Weights of a small mixture-of-experts language model, trained from scratch on English Wikipedia.
Experts: 128 experts in each of 4 layers, 64 SwiGLU neurons an expert, 3 picks a token, a softmax router, a shared expert of 64 neurons.
Training: a variant of SOAP for the experts, 573M tokens, 4771 steps.
Below are experts of layer 2 (counted from 0) of a mixture-of-experts language model. Rows are named router (the router's row for the expert), gate (a neuron's input weights, with its number), up (a neuron's input weights, with its number) and show model dimensions 0-223. Each number is 128 + 32 x the weight over its row's rms, rounded and kept within 0 to 255. Numbers have three digits each.
Before each expert's rows: a language model's description of what the expert responds to. This comes from a sample of Wikipedia text that the model never trained on.

# expert 58
It responds to: Sentence-final punctuation. Full stops, plus quotes, question and exclamation marks, ending sentences before a new sentence or paragraph, also in U.S. and decimals.
router:150199162168071097104160101115043095069162047179184102129117099141123154172166174144138080116148064122161170127117198145163147107103136157141193120158173145176172114104135148115154145100122115094157178136120159120146135149176120122153123108150148137086146108151155074077122166087109155092174154070190128154116140080157128126156141159115136177121095151098139113177158073152157139157160107175189131161153155187079158095122125144084151126179127172101141129116098103140165170154143064143117152081144115164127156123134167120179083163104141122101154098146165093169187150086134138141128146118155166158161156171204160138094122151097121116093095089161115112112146163145095089102105
gate0:196127119096044122138129116099156133113144123187142213096165119122129099111143093121124136095156157082169133137169099185093194146093156128142140106105145068147162125085162139118157122137126166092107114120118101142138148143153131132173132107126116087066136105153119125101085161144179154068121104071143123163118123112135096144113092077060139183109132116126111108108168091123153091155106077123099157076131204107117140143107156163147096154129166136138167140130112113048090121153070036130045116133116172145183120098102126108139099137122127132137099126092111183152122157137156131118092145106110125079209139179120230145112096155167097170094080134152137155137129207080085120094110
up0:094131158128163128057106106095003124104175056069159043088107125146142128121109154139105124145079098140093144164106136139138163085112149164159152188202130141159094076139096116154069152084108101150163110118107160091100048113136080150167112095146143132090137066104125140152137124108133139141137121171128119109134115125101078132124126203140141111106138104169132098136094137093103172081144158144170147170176117149145163081137140160109117124125060162080145141153113126169139143124156147067159161128088099131125157131115120156132098145183160076166184127127147080144163024143124137141138127154165148179123097066136081134194156157126136093142131123079158158160154118157152116093149
gate1:146151154142160133147157146158151150091150153080159087142106087113121097136089146119072186160152139067027179153090137146107085092115110138125114138133064131177155082159105102120068093200132135123162134154152118116146107098156136152138118144131145135123114105128167168098168121132103132144050075204113169050109165114132163093149173156115103133114150157125171065108090173113099157106128172131141114104145129167128081107135057116119090101078112147175119100087087072134173119154141131134140110069163149107190110112145118160089042168168119128160093124175102106145113084135161130111126160169115129124135146148166138147108064110136165121129078181115203116128101106215148124131171
up1:175142093105135135139160155129091135137156157097166133111111120164094135173052110173091121168194158074145173182083118157096147153098143112138132108144106126108194089083117079137131163136173194143146207181117099139117098127095116111130112143114162118088134058084123171119114122110065079098049114182115172049131153118137126121151135154119151176098114075136159121169115168123097127094171130137140172150107115183136124104130086132122105119126142151146114128092107110144150098108138119140197123108107142090207125096133112118145103196146120164183107140175089112075198070159109138123123110172111106118136192189150103177122111093074184164079069155138149172132144132123143104149171
gate2:116150143175107162077140098122112170121102138158100150166141154145146094117045066107134051142221182153128121110123088123105207129163127111180118111121150136127112094101185115123128155136167148102181123100139119082135137134108138108105192093207125102081132041123122098145188107124166098195193119148131167140154092118091159140110123123151159134165115097152125113138138096133086061129140158122086130138139143162064099132174160135164172090105147138116126164125171141142135140131119114138166218132060132127145168184140131172182105144081157155124161128087137101149111160113170112173161047149093100130170204124140143157122148113105173117082118152140101087118152080157149098138146
up2:137113117128096072185145121134096106106143107139118098093149127114116137174132183124172185131037107148158156141153143100167099117110164104049153129159101117092172173165094089121168115168140090162148150162125200167114088118158109086153103138114111168166072185088136112163070138087111121085074119134125128137112136149157067097185092145081128117134131128102118102105137163129163129164091105149173104147079132058180161098103091150064102184138096133181154123148111069094090097110109154150088078092149151115135095065105128143054156135198140128103087183133153125127129089156107099119109170130181182091108075175094094075069100147109116140159125116130150149154118160145109115104123
gate3:154076105155128130146130158163176038131156162138102152119176144158158082174149073042149140115128119155120176106105175099193159125125103129134139134095163083085114107086200183141148122077144082166154164170135057128146096111144120133157108118080165115094107115179140077073134160133148144192104134226120166132132120165112135174113095105110131154130101141160064138207146127103159143102114179128140117122156159125098109066105166152156095141157153134129120137095105130126100119082121103094121142140074155164133126126130134103203107084087167074101148085145153082134089100134123154159089103109118146126155164087128116177111065109175161149150170188116162167144121174159091094152134
up3:094086094123136131130101160161132116116153158128114175097052163149138085168111086104161148134096081143139117113122143118135147125082073156122159169105195134070102152127159195182164187083134048092108118139125149146114110135150205118139109108136174168177146159194106082143123142095142110136095149176137112124140098147167127135141079058102096161155126173132114141146143121094094139090116153063141153166154076129090046089088131139156099152107160133041091092148123112103085155113124153151099117117116147168085078102118099166186139100089147104074130064140079122123101149147132152138130154078108115137102112106158123165101168129141097161239136188153089159133158139133148122128170
gate4:098120091163109147093118080137073099141155171178139107121120103121149155087188148153163141055117150098147115162093155149133207137102169166087085092124145093104159123135142137143145086113119122107119126102129112150086115173121168132114113128144179147065075114107074116089073112179162140079170102091165083162099150135165097144101111110169149202109148152098126133097124181086116161216109062152128147170099219109161105187073125106045133106108130141113142172094163100126116136069122081100171123134158134139152128070123105094155142102136128181126108121133110158115183120152086131134109117102124166116158137169134123123116117142101001153139132115114112146197112133150121116077112
up4:107101116163157114138128157128085162124155177109124133163091068153127064098159094145114149145086141162138107174129192069096139090109132168127090162174112096105136119140112161123148111090150106096116150107211097151131113157120085115147090114138107115177092103085134130194117181093125117126093120139082116181123177153162092114108180086088100091089070094110154111134135139104142128145155152082089078140147155127161098144146133125138143113080172130073122134098122062177068187113185148177123074108122047150112157143132146103132093119076112117170131106154201119156130146123064178084138161132131161177160050156145127123164113171151046057140089146147105151145146104151176103157117
gate5:145172156143097162129175131156146063163162182141170127167061198093091087076132082149183126161139127095108090172145135112119085128155151099157115085072164147149164148088145127081149168112124171091113159143131121154173134124161117183156151167123123113161159114204103138086107088112137127137154159117113135087107174153098164128113101177083187152118074129089105146145110153121089148132146187168145173117113135155114150091214088094136152152144151094143135179169138137206158145108122123102119080151154137161153151121144131106105098130090123136083126162153089164072160142106081101093111133155114146103168151155117133062141182115176143123142109022110089167054156156137086111168128
up5:123147136144121132121228090132123086080091153110107148142111173120089142111177132141179139128170050147117067160166112121144144118163143082139183122122162132122105138156125111089167182072160128136133093190093134182118146143099161109122177153123133062095147102117135123131088104095105148136128213133077159069101080108128177132126137162107145169165072135208127164111133087108160084113100165136153186105116198100089178115147155127187138148144164101133149202169167104174129150073094154146129111097114129140146129143098165130178082153132057083092093157091106171058115168063120108108128159118182107128185152151119173131144146158121138137121102108111087150115159137131095110111122
gate6:084088137164110138099152124148144158096075145108164140142179181125132060176154187062139143152123141069184201166125078102135157139114118120131162111071138053047134171166156092184144125117150056148146137138143134155142161101101128099131120114145203165066179129066147131111130146111145142147137151130124171108090141082117128153100075131117138100123109135145164109161118134089152109117114169128172106184135126123115125157094117118174108146110090100160049153113105093023135185132103120155169111125134144074131066154121091101167096160109127171131119183143150164114153179138180163141082115142104167112138109171072149193168082151126136157105151150137106136145124113100170158150170
up6:187126126092116126096147172099140126101180165197137091148115065134120185118105106189143097158119174139142122117129224159098130137167138218085143178091106140173125108088147153130089149131123176090139093107096132135124135143154126185140164154118046061183070112145116106101102084117195123063137118140164110092087140146104146085092132117104109175108133109111047144125150114138148187152114102208088138104082090178170092166126139158131169104165157130075132140122102159171136099115126121086134194172122140130115166113113088165120177123108187166151148106087146097103101130101121100129143167107166114154165182113139118093136117114189124088086109128110169142090122120156178112131107
gate7:185098137120119108158089128175119157193121067163174117120174170148114133140132181098055189134152160191139107125113114139089072121136069071115140145137119108104149105156103126208085143131063088123139132071116133156136055085154108128169186129115124156156152152097155143110149114157079149140186107133156191142123134121071108115190154144119153124079159140065132089166031104115139091112189173128168121104180127184125167182121129121154133129105146156146158113086077171109175119131110179160147157126115150151142107161129127115132081188142142147127152153116137134115076144161137163141133193148159070138170096143129085120124100147103133093118106079126149086111096129165114059175147
up7:095146106146126162083154084133121084131129179116118133110136072162117131080121089175223077176145183070077092178146109118104149158107177160164108089109133131145147148098143147103174157104154188134140159209130126089139116128077155144137122115158112109104123104165116103166172108064165140089097147082099085153157146109151146137046110081174103153153064109143076161157133157138149113160096081085109111116076118067124130126119145103088161106084129115085120089149171101095129107111164094121080057134150103081098153106123097116165150060048096102102121130113123156151168168159148125101160074157107179131086139084110095124163165076141147137126102130119107162086169121086139166111118
gate8:105179173103075112122102113120088178138159164125124116107058094138118134117106136154132146138123086145175111174166157154136085073139149162085108103114149181159094159094162094085103095096140137137137136113121163182117112112216118130126120128153255183121141155084157135141103144134102149100155156134141121086081151145105160110141137091160120125108093080134094117108170161067124132125100112141135109097074092136091129195114156146180159185134103132161106159174150062114145139126139178184109143119150149162145148180077065134150107214137145128112124107187110085095160114151110118096085081145163061113160091094154118147085147136139065125100194095121056140117175116148093113120110
up8:097154176175136110119125149168094234147187099132110105102084074108130151087124122138127143145108070136182095150149151162123114085118153153101096090140133132138081150081177075101140108106138109163079133146097137172105110119207128128158139115166192164129140164084162122145108110168124178102123126124131139056089164111130149073108157091102130149134065101091115129092106156123133183125118121176172122114101119138125106173088125088138137162126151195105136137223181120066192132136115182135083124127127110132115127151136091189140183150124097156119200100184136122089160182156132112106107096160133068104145062103169119107134122143156053088103154067148118161141125160166128140100110
gate9:134169107073087149133114147122091049092124136091127141132087153114198171166123120114138083132108142085112159125116157153168099119152158154117115127146139106209199096155119136102127103037152146073071102205114125145122146145105138156105159107176061149061162182178079132104124113096196097121144123198124122101165160171111090121161119128097147133140147083140130155111161130134101170112148169104149151180145105098114127078166105139123071165121159133127135182144065103166132105156165132061121184177075107083222116132140172127150153111108139157164097125136111145104187129133073112176104128171169113116130165171131107155079171146114118095120124117098151173149178099124143120112137
up9:167116121107107128153132185128166065148128139137135157112103134169110109071138187110087166165069038114146159135108160059192102145125170107157132131155115147153091177144089099155100194171145170133142129118150082111121164108147058150109115125092119075124113150148136128123086126095132122144117091143147078084072166126169164083169141070148122166143136110109168140129085118138183128077116162119146118114046139158140168121114069162195148116177128143104154151130060131131090126128137140137151130148130121101109129192152117081087133099069131140142086137157126042135150119108097069062144144130132148152124066138115137143148155062129155151128108148153185153077134167183076106047127

# expert 12
It responds to: Sentence ends, report verbs. Sentence-final periods and line ends in prose, plus stems of speech and thought verbs like report, consider, comment, declaring, discussed.
router:139086130117108171153105090112139154172084117141151111136107107101155118123091110165114106095149164134105126171196073114100092134161166131144064143115061153091138147138096155089108143111063143119154168136104149090117130134109099094147090139109126088132085132146141167118141097095137166130141127139142123081158161073146142108132169145073161078125095099107107118105106173164067159158167119182126106104174194069154120185168163137160137112156141149121138094120127085175101172164136180146059115086189105115097086157109106131042094161130142098190200105140143113153148155109103140090124165199171178132099131063068063112192183098089169145124090103123094130086132127107111167124089
gate0:124135150069173163123162097141081131137147123120142095104118133116058124098102105095153104108140092118158122033171108112047137073128125073156138125117111129106116168098160166161079105101130123215119119126112173150161086139068178110198136113138123111076187157101201150133128119083144144136113207146108132160109050134153103173160122198106137101090148083205157174149054120121160137142136116130125103094082125128166071176134126084099110119097133121151062168121125123074080112092133147100163110142093159119137116149105072104129111162118149153184128119091145154141137118095111133203135106073110122164176124132126140202117099156152095098119138151136110155146082121143163164152119
up0:121096148113177073121115205071128074153120085152084112155152141146137063132103151138183123049116135116126179151130121144114114144116203138169091141180113107123111096105138117103165135197144111100123104129129146112106140122155133089077130109100179137131072128101148150092168100140092145166112092152179079086114108179146091143106133174060112135120106143151145128150137102169144117133158138151126158096137122194145109104126167086162125122146150179122111173119164159098131113163099119179054110143123126044119149097212133121105134082130103125114175089189172125135172112124120146202187121187155123079095146162150159132120106189170141086133162192166147096164168067157076111094122
gate1:110119161132126111114067111113143126115156174125155120166130102061171102025115158114171142126180172086162095082080099122107170112130157159139189081124145143128110092093134152104111113158101158143094091159107125115109094153114160091142191148171115104093061118134166144088158196140162132080106195117165071124134061105133093121137179118190156163151084164116111162110127142071175194154088116130149133192096119183143107123085134127073153130143096149093061094120152112118110114098120169054160081182109100093136111078065138141144196101136154111109158133131121133144134122131098127162153094085156101161132158168114151128174140102147109127062175160177130175141141145140140119106095
up1:124144116126162079029185133130141128161056118104150123116117147096082160163141151101084153083171165068140139117121155138146159205128057151161179129088181164176098112095138105106126131110118180110174133112170154130063126123119087160103135112183076151098148177115151146132172138093155152114129189181165177131143101163133104087090081136115158110187108129161133084123149140119162069144186130157129118240140143136116153140149137146084136094134172100100141133114126143150197161135108123150175125113127132119094163126150153102147107115090136199162116163106117135108171104115103191170197134153145092160127130198085141126175198144120083118114123086143133126090156122156084137129138
gate2:078145142104108098091159097100150155121112074157108164150156117122127095089162141175141107142109086017164132135118126155101150094169181133078095060157120155172133100156141129097104095161175130141093125094139183138175111144086142075119160135073140147141188123099154134149135145090201142159115094086186123137090103138169103109131116108135118105143173156141135185121123084111111112130134099114141163076077099148106099153163145070164171122155117140097120111098066116133079082120162134100174160130082139072130069149085162069116191128158101115077095106113154149140184000137141142137143167107135146128155146133142099125078099144100108107145098165099105148136090105139072094123093
up2:137113124141114120171103103122130170173143094061136146136222166073176145168131180159158139167198135104143087146146100109109145109128195146107061108128110154111108112108098152128126156131119115142183111138116166145148131150116166138141114095110127131162133038147121146133151060164088155105137135105159120092125163139122154084058163163111086140087128134090088128083145177159152136130125114115072154101118086087162168098135129127153161089174164123078114138118150123189122121070106131145146129147012089094146059117135174123176157170106150081113073157154120146128112129095162158088147063161109164084115123140137124166215135119127066173140133103092129132075079189134142148111112
gate3:176121108077128121139143119162114119189213134121115102115176130150145170108103117134148098099109116090180147113161105169105206137117145145154076128061140088107120127108075150149116121139106121145166084168123112102129056131061178095112126141117146125092101100124106106089087089176154167069169098156129086107102051154149108178078065181195136118087103114119164126097117117118127129137167193057108225182081154104197113119190177134125134161079084101093091123155127098070139114135107133150175130151109047085140119127116137144100104170129112098095138167103131164121150157125179142120126125102148099116125124112100145137150142173170090112124157115134142135136108132089105071146079
up3:130106103182134173135140137060148095130107120119132165046139125090070156113104092116109148105111117127109211134175147132159128143137164121135167100138117105160121127146133098107143115078185089039064172156130097158073125163113121090098104116120065098113142128122109111163113134090109127158072141143081108102150149075125125110113053128135108121077202141066140128160126139180144112139153167123131131141123112151204107138118173131132138145157160165146076166137136092111062148127119100112171139093079147191136146135086133090173154130106135240167052123093111116083157141143117099135121142160143122094154127168180129163189139088081132102083160153087059157157089166107127151162135
gate4:145142134152146101093156152173016104149161114144147110132204089110155155144145158098142137139139118154160094096090097136163170116117131090175109091127066086126113098173136099138115171097117164173117073104082021126095101060149150129113171092095124146150150072167159150146148154127134117113113148110168131155146165134116114086091144224081151135128161114149135141135149082098104109078109128137140155081149085122115141094085154148138146090074108157113068168138137155165108088061112134086100145123083113094081163032125140101125153109108061118159109141132151139147083133169163121122149138125153077096118105104157106195090109175188136101151110161150150134100124164178110181143138
up4:136079148087092050176092092137096125111113144140182174098128095152140103103059159115162135105149097179149069166102128131240101132124136117126144104148155100128149151169138151111150178113201155154131168080134109075112103105133120091127154153156169108165144093141087082156051177139103146112149120102130138150174117121079145170069109110106114090147100129215183096160132146148107160082108086149174158160141132106130160112164150147088115148141126087137128087146132114145148139123130164189131103128141129107070217118147091127099103139108148113161042077156125172197112118102148147108131120125103130106106135175087171159098160143136140146096133099090128174089166144125055068124122
gate5:127163138135095128144091070175085108041100197124164148139084198148162139167144148121166069081086111091134126163127156187136160087147097178160184129126152089124116131154100126130132151107141101129086116169166149130127154113085143126100109137152118171132103098122143138101069149137147120109095166155076041141156090170112103141093081132142156117076125157175175162100111092144185138106079113126146188127109188159093154179131147138114110118091125044147081175177196131143124178112079106128125140107101099142127154078090142122160137138149144128110161076072109179116125123113110176092152109121140117105117079200112144157171154145125077045121144137111123179146153160143096107097183
up5:105114127116168142069110134094101105139124125079144112120051139065124095193111140175170123097173153120125099182129137040136162097129129105109095145136068137163108126029183136100133165141145099064119163122126157162151075078113198129111079092173105137123115082148038088121150123145136100094200099072065141162121125122078135117131148141094125125055160154115119093115134106162176071176154079182134139144148111127122151103141102072200090157085129151112089162147110163124131169128175134119134149138097133151107140103093120137095177133160155087083109132129133149154169101080120166095130117143096157100087126166110113136148133140121133088135146146141149077138135128057167080108182
gate6:079144170105076144134157146154077083114154119144136108089142177114115078095085140138120052098072133110116123134081129150129156115161104167108112109098112113097115059114183149151137115121158094157082120098093098154115126111098192093160136099138087186121081136158147094116112104129162142163070150113155095116080109191100171090124062136135113182098095132208119189153075085124127158118073097078184135132122117147129118143099127090146115112150127088112160126130095142089083123083112173083146120188114098137161155169075138131120215098188093098126138101178145150144117135173164158129089120151151116130089107169175131132109138085136117137071165114091162102122080116220180132175091
up6:108100121143142153153083145163079149121111143041122079114125136177115122094104144140122072158047082120168213171180126139071143178127110146171136108083182084130147131131184084164093085105133115158136146127148095163095118116126086113117104146126125158112076128139152146134128080122104071157140139175145142134102177151135126122096075098134114111150214135136086106134070083156101104099091142186138095144128088134162107111160142140080104166127124161111184102154071101087132165107145124135129172148112122147162121172120162114164180138113135079151160114189118211170169154171095133151164114176141141084121106081125068153074181082140179081118157075117133120140094155198128121152117
gate7:154113144122120117081131093127122150095187173088179117184078138176107106144093081169168092132170131097185088121120140177119121112087103179131165093032104141135123078116105158099105114121153139179100090146112123129130083127126145181109138153170151183126077104178157127090132147156179135105185092134154115129103089194088104146098107125063106146115084128177068126093126174127171136154070180076119165158111112169116102134132098114141140084057087088160104164140166119101141122085119112133064107129095101105142138111143153169115097159136099083102171161087149126149111172141157152077102134090141093166128139166186111133121110132164156074106126145200221155161144129155145159163103
up7:129154105125200129184123104127099102168136120132160140100159129111155135185091107137147165157128160067143118150088158067145109107083096124171185119076138181111138184154081119183163082076133108117149186200151170137125132200146154128159198121157076150134164098152143124166116099085156122089131071183109063181158143101136113152134130112080173164097119125144164110077101148178125101143129108142193145130124135131113071156096138134126100117136120148163167088123177109101161127081136118202123124122139141107078153174102158110129122141118101084144106159148144121119150171144154160111134111106091192113149096150160173100183129210174164147147129059184156073117122110177167102145175
gate8:103115167131081131140116152160115150072111118173125181093131121151075196132105167130119117159109101055117199136064145189117170139123155166156146070160151090134103121104151098208095162133122077075151156131167125125084078125123179145190139101120129116082112127166087108159146171160148135116088162154113076116072121165133077116098093130190077186135108131159166150148187087102154106113057116161135120135071137145085118112141168137090190153080100096109184160146117132090124124077115149142137170130081110159146146126145148133174100146129137117102146138129095150183187155155114102087146121173149164166131099113131080115108081139132072121069139138105183176103108120201151126132171
up8:059093067160103111128154107185082117145109096101108139147095173151105122132132123172161078139108095111160142117165057124110153162122151170168112065174164098104109087125127138120113126141119075177109160127172123139145167124101139126137139138146115087166129125169127165092091114141134075135142168121136100144111161116167173153065108138159136165119129155079154128146131103113097148192141088070130145071058114080129081044168128118098104128140147095151164159076114133171079103074115109109178097113194103114118073056167172106125119140182111086105101075147061141141130107134138102183110118135150148092156151117090115175107109100136180092098091085117200091109201142184137166141098
gate9:124173095051107059118122131104184099111160109139183156106188122153135122146117174108153122150076130080170127112101160126120107163119143155094128088130166106096125239149134134144103069138076166100116178232118119133123136088124121122161143146121199162124148128137172110111084097117119166090137106125122107149076134165210076167103142123091113085069108107099132161080126125138086103083156134150137103085150135168140126076122146111108109149108150157085113113127109122081176139093133081168093115145169125069152113160138152066141121117101147115072158155080138158092163089133071126190102185102126110123182125074127136140127082232148163122123118116108093159129151088120113118108126
up9:118167108122064125127152090155161103141124103074137121155123095172132083103105171163167157152094124165101107102054125166084146144144065220099151108117147136154105117132133121172088126071103129161137143120038073134103088086101140122098130132133140098105054150148113128100170130123116126093134146096138068145106150101114139159104112008103071123146096117109142084124056145086129149100107143108120095126162126193173122109093123153159179127204076135052122118071155164142086157091125129130101089134146105142170140129102126083122168100150167137124132130157166139109124097180103144179154111179124140169102085166167122134113144042121143100115132103118118129155112155091168172177079

# expert 36
It responds to: Section heading markup. Equals signs and blank-line breaks that open or close wiki section headings, such as === Sources ===, ==Plot==.
router:187207117136153084126132159104055173143136118154148143129177124113078138172148158163201112161107112153151121161144142107150170147115130132095121081177118109100166163155170161107123153123086156128154125113113128114167163161149137102096114118130078187091089127154100123124128145196129178126135150162166144085154138159133066114051080101089099168122145157095134163140169108142132135127100171124161175109173138152146162090114093118137141180115106109077136113108135147136171143122058084120122108198096138077076106121109157143103191114205151115100147154145123126127107033103160182146176090167135089151141089167139103106170088116125020142127079096127106191125129112128102163136089
gate1:192109148140087080102147124097179169123138119115164131150095174130153190154203073121121165086102112125131082142129139088149164073117102147188127135143123100132205089198111129167097120079159115207139091088130191071138131110113109120135127113122135184097153142091159123112087169172133174056120148119164091056108105081138093102139164155101171113135122158118082109096100124112101134173152141140109173169154076132126156106166134121097140157199125185085130072157088133073154129139115072075071144190121146120129149107106124136089134151157139133038113130106107113133120085121133123153096083124143080133132134153132128122129094147168075111164092191118132135128109122073076134141069
up1:081150066108157175149108146149076058136108143147104137115161106089086082094094173153124093176149135134127162143098134173131119193160147123079108114126125152149060147084144126083139133158109155065117162176123074192145153145126149126110151163131099088157080084188080137145158059107119102166138100157106133193145163192113151160116091101155083156143145102130200142166171122144152119079115135121178127094099191115122116166099084133151132097053119079171154187103194131157126082073152148182148106085133099095139113159134129109142105093127152130206142131156126152087158143140120106110168156157104179136143126124126093152083149101101154138080164046165116141143138139168171123140119
gate2:126128137174136147197173200157146088163172134084145135193060125146123121162124120098121142126111110095170202153094163132138089136130132112086107179091139121057127135106191147142168130106065171136133063157166074091100123099135160135081103124084121076142122134105167103087132143125095108134139141105063148138133157139152062153156141108143114135104114146068125155114173158071180124135130083079081156170103145090153108105135097194145134127076091129134136117116120111116112138099112155167101124119117149159101157110148070126176178119110156132137147134155094159178136077136156134090105171094159208115141125078019145178094111137166139170190130152102168155156105134098181161133092
up2:149124151168152161153204154120136156191132142111145192118075122092100115147108139122106147149137127121153179176111201145102127097131131141144079192102153130049135098114151140082150153119051177129114110146111109099091121067129158098130123089115087088085189103106154074099100138128067093124169104137077110128120123141112097078129166142092130141112133137089132110116132140146145114075150093095119147160122138098117109124133113143128147125106120160046203116109111102109083145144071190148115144155154190134114128078116094150140152172139117122137213109133114157187141092157189117131115168080199153161098120026070136146169128148135148177153050136081149116139154150118178171129142
gate3:103169070099121135119099093139121167080096080135142175102056150096150118105069171144119106138126090129110123137072141126108118128073120143132137133127069081145121190188136125134095169105161151160131113164162158193112184164118139118114129087125156174129147121098136179116126087142121075137124099134052093118120167140139149145071126137104110162067139082073098103086146120123115132154086119149170122120149205138105079106103141157158164153147087131203085096172103098105172133084149119107255117119098186104166136134137132143155188137099166120153081135143173154104115179120141112122150138187113152080165152172121102130144150124157079057142128131131153098121105074128142170161181
up3:142132032116136139090162097175166176086095177109156166142128137053108098110101103129198132130116115142074148134136108086134107103165153073092156176126135181189189201152131155097095119091123107158149173167163124134124160100071134039100170124168171146108138120131129107135170074134164159174139130144132122084109124151168153064152107150054117141121115186120142082103163112138133131146102157154130110149165185067104141165164130174149121177132144126182124137133145177147116136135145137086116110132176168100168144173132171079074176160145142120109129071122112164114113139146132145104110079130166130168083158158109130080064086082159101103155162141193136100110130106111104163106091
gate4:148162143116179118156095117156102095073121077078085109111122201124124168122166126127091114080168095182118097141110192121066224136083123168174138075107117110105143148137135121164098113106180112124103142166155174100153170162116175119098105120122150129142140097150105157129115175161107115152132160136118131117091132177132099149094083117127062113046206143098161159134159132090137117107097146132176155131129135152094110112091097070070151111129134165130115115128127125126120104128107127137206183129085094155134091179150123128171120113124124107064122174087106141094138051106148118165147106127105199104135104111121096076133118154152111127092022111047144128095112138134137069188171
up4:146112065108122153088182104155112054163165084129109119123131106122127111114078136070113114143109083093147074104149101187099126184135159091099146175138169173149164152154156151155136145119124165109105094108127118137110133123157078158040164108065128138104123107137131109112141118080125203118089091086175120111141113120161093132166083178119143096208115142193129110174166141155140071084130182109105148141118110146119075148115138206099101154145097083157111141109113147124143150097120139067113149155143133120119099135097145148142164148096141173113079166176123108094101092154128145088118155139170072149099160207199106120117172152092127118104176184167151127093120187182127175108057
gate5:140122111095092107163117088091178138108132117091140089134113138104195138094113119185134137151115116136147151110112084121141142103064131136107175185175112094129193063113163108113132114082097100108192164138091149156152099106177145120093162176107105096079117095111141115104092152164154166074088107078096093119150150134119144080152102114158098123053137183077183145138128073157188133151126114106175053118110137131123127152108117116061150174078147131163119111102079153101089094080128148108179089123191134092137154085079116122114128096152047185116151167108158144182126130171104114105142094159161177187132088158144152104129080113109072096132172129119114113131170054119135155078102
up5:148089099111116126163108134113122159092108065086113113189119127141219145132144133104129126104147166146155128070150100095168099147099144106169133213158108163136158087157138118140114089138141140158207102131106184093137107084140107206056138183117165115057099129106146069142155140138126141091101137069126107163157183117121077121122104088107124077077159140142167152160149144131177123130069159162115084098126108170154129139058147128050188136121133125127150096087077151129168125100126158112193140093141157149166186094141127129078131146091118132108153171109139132142110126133131108122106090151191152139127129115161133069093123172099044105056135161127121103111115070165147082133082
gate6:113158104102163127129140162126095111153165156092101191114126171091152092161134136089110157117108098059148093114137157125136052141175105080139101082106099147097179175177128130170166137135159069134154123089188069139131127083152151109087070112063166166104130151158115090094110107129181146165159108155062122118125128085163075112115110124120188119112152121126127099083175115116158156092110140187119153154173128095127106134168131107148125150128108209127166124138071136149199179161145183139057158135158151076133041187132116111077201081130083158142129067180078144118120133077197138123153148112135107118119130126107133137121135138157122141129117154100156070116130080167152111137132
up6:098134142146146128106143147157092094146113096099147085161092143140107144165125090086097145116071118088134100122122091097104090196149128076153123114169102138098161137159128188198141112143129119155158090105174160109130100116152130143079111060098165173102099178124146180175097116176186115183118182167092158186173139094119139137138108165107092145098147138158130098090175048106121134135090108126108092148172117070172143104112066152138107132122136136154147170092124131166170115118084156157100144152131146130208176165212086145104149113167132124154095094144074069165114091089163125052134095194174172103173144137117143154121132168142082205164093111103164099146112098135148130132133
gate7:095077130149103144107114135112093167086111123134117119149114081130128150157161135137167147101209128109139115103085142091171172112123122078103102102172135086114120182158151064119148104075131132139132119125136142167168103172144157082150068120142100129112115149170100130136067153121143100150155145080119136176119139110105173139117135079135120177112123086136130137170090164116188037105050115107084128166129113113117127194099171023122126125118141101139167145156173086079154186129119071172070101116119119107090181148164149129163129116107188125133102241130192131153146223167194116161117135106160114115107133110110099146116132106149153152139105137126147156127144123130190176096084
up7:121193156119147135153153117189099201189127102126124178131174160095098137129073119109125114135128159196127162169146141131070154178190159135126125127108103145123167134113131133057129123172173113126110170152157158093078187122190204131097175105112127099109127070116122146161147152195103114111186181169117119130101134152123087152121119134104063120142123109075106158088202055140079114136164174158138130093113139122110071138179120131097146117101088116103114106051101160148123068122150138167147156159105126075162154146135094128097125134140088141149172112080073103136135114129115129158164138172071101087112145109155111120161126066120090117090103076164067099105129063092151095121132
gate8:128147097126099098080152096081142192138106161079166141085158124132114193079071135068147152090165114120133117137145063134205148141077119096141119133173133160148116095169135148132097074182194153039152156029199134124099108117110123137089136144084092135084131166148116145131086138083130163179083132145100130116114097154175113153120121120105135090128114129171168127149068120137166155123094123094159186143110173085154075105072075096140130166177110192123110110100106140166115104178143101118141108122158179116122134175145111126109188146171132146154138131118136155131120121164128110173167147152152117165084085180147092137111141122209108150066107173128156083162147118095109088143111
up8:094121083128185144116072174189062158094170142108095132126135137223157204116128138126106137150135156136156110106103122112166060119095081092092223152153103139090118128106098097133184114120118131113123114111125150121176147129138131122095069160122180103128132086046147123125135161111149153133109142114067138112090163138137138140154134163153074131057157075124087137155187112128141084072114200137101112102094161167086095158157117126094144121134114155128057144133140097116123083109147116152144113070088150205095185117179141187196084115143144091187091137141113102089097160149100154128105139120145146105174130140084142146176152107117146110111097185089106099139142153112096096100178
gate9:171213083110076154117112133094117161109097184127185145165126135134122156136133063144145118121158110146158121150095171138115114098125057148084141101112121118166168171152124107176099103093147113062112094114102131156093188190166116106134160194111080143102138082148068159094127146184120104116146151121133161097116129163174140132085097183091106130135172140117193145118128102128055129111144129142133135134146143132105152130100184068069140174151122111127136144091122120120113125130128135169168110195107061086101071128167087119151150158062084121114064142123078145137181138124154135179200099122123081158166131204120117164148198167136110146120123095168039102116130125116110155106155
up9:147183102101098168120065126078123170108103182105156147132133131145147153126116058132148123079143132173171129151143138124090131088091093165106150085126126091134181166126132087149131113115138129079102112091123161112066165205153122106143155153116068160122158078118114137080121154136099109148160150126123205109083137125174130116065070154116108127104168117131157149129131122132052158124127086114103125111173168158137161158106162080075186142138111160118117121162103083117123149139117106148165082183113083110089054116129107131179161159072115123130079165131066139139208158142132137172190116114132094153160111216095142137161169158141108105106147090143043166117083113114118142088203
gate10:113126096093147113123104147109126111167071118185121078100123186091095122129127090102129125123108094125116152096131171116092127103112123140178072130140077150152127184109234132170141121116064143063108127160104104098132148151151120176135222114132110128132165176173134097196151097116130070131149126115149083093158182203160155063141125165100100106127150138132139089141138136140155126070125182140100145162123099162124159089096107168141142133065169097156123137081159025145155097049083140107101175189158080159096180146113168149120143153119123122084120118131119098131100083127132114096122193140097128208154104130179170088120130161142130160160161120088148167125152118126106144113147
up10:112103116115134149142112144089113122145078135159120053124131176081092118093149084140138104109084132126119159116122181119085140082068132152191090101127062137144163156125217128161133128126069164085142140167113108069142160143123097161151170120127144117162178160140159111202164096115132061131184138116163066121132180200147149120131118160093099128095119139118147104165123140154153108108131156148118178163102101175127163088103098187120164094072161115120135128092151053131131082095128128121103165194139058128094167145074180169108132158115170145072119176165132095137108099130129129080115188135065119197125144129196142069115101143110123115134152102089162187135162128141088118137115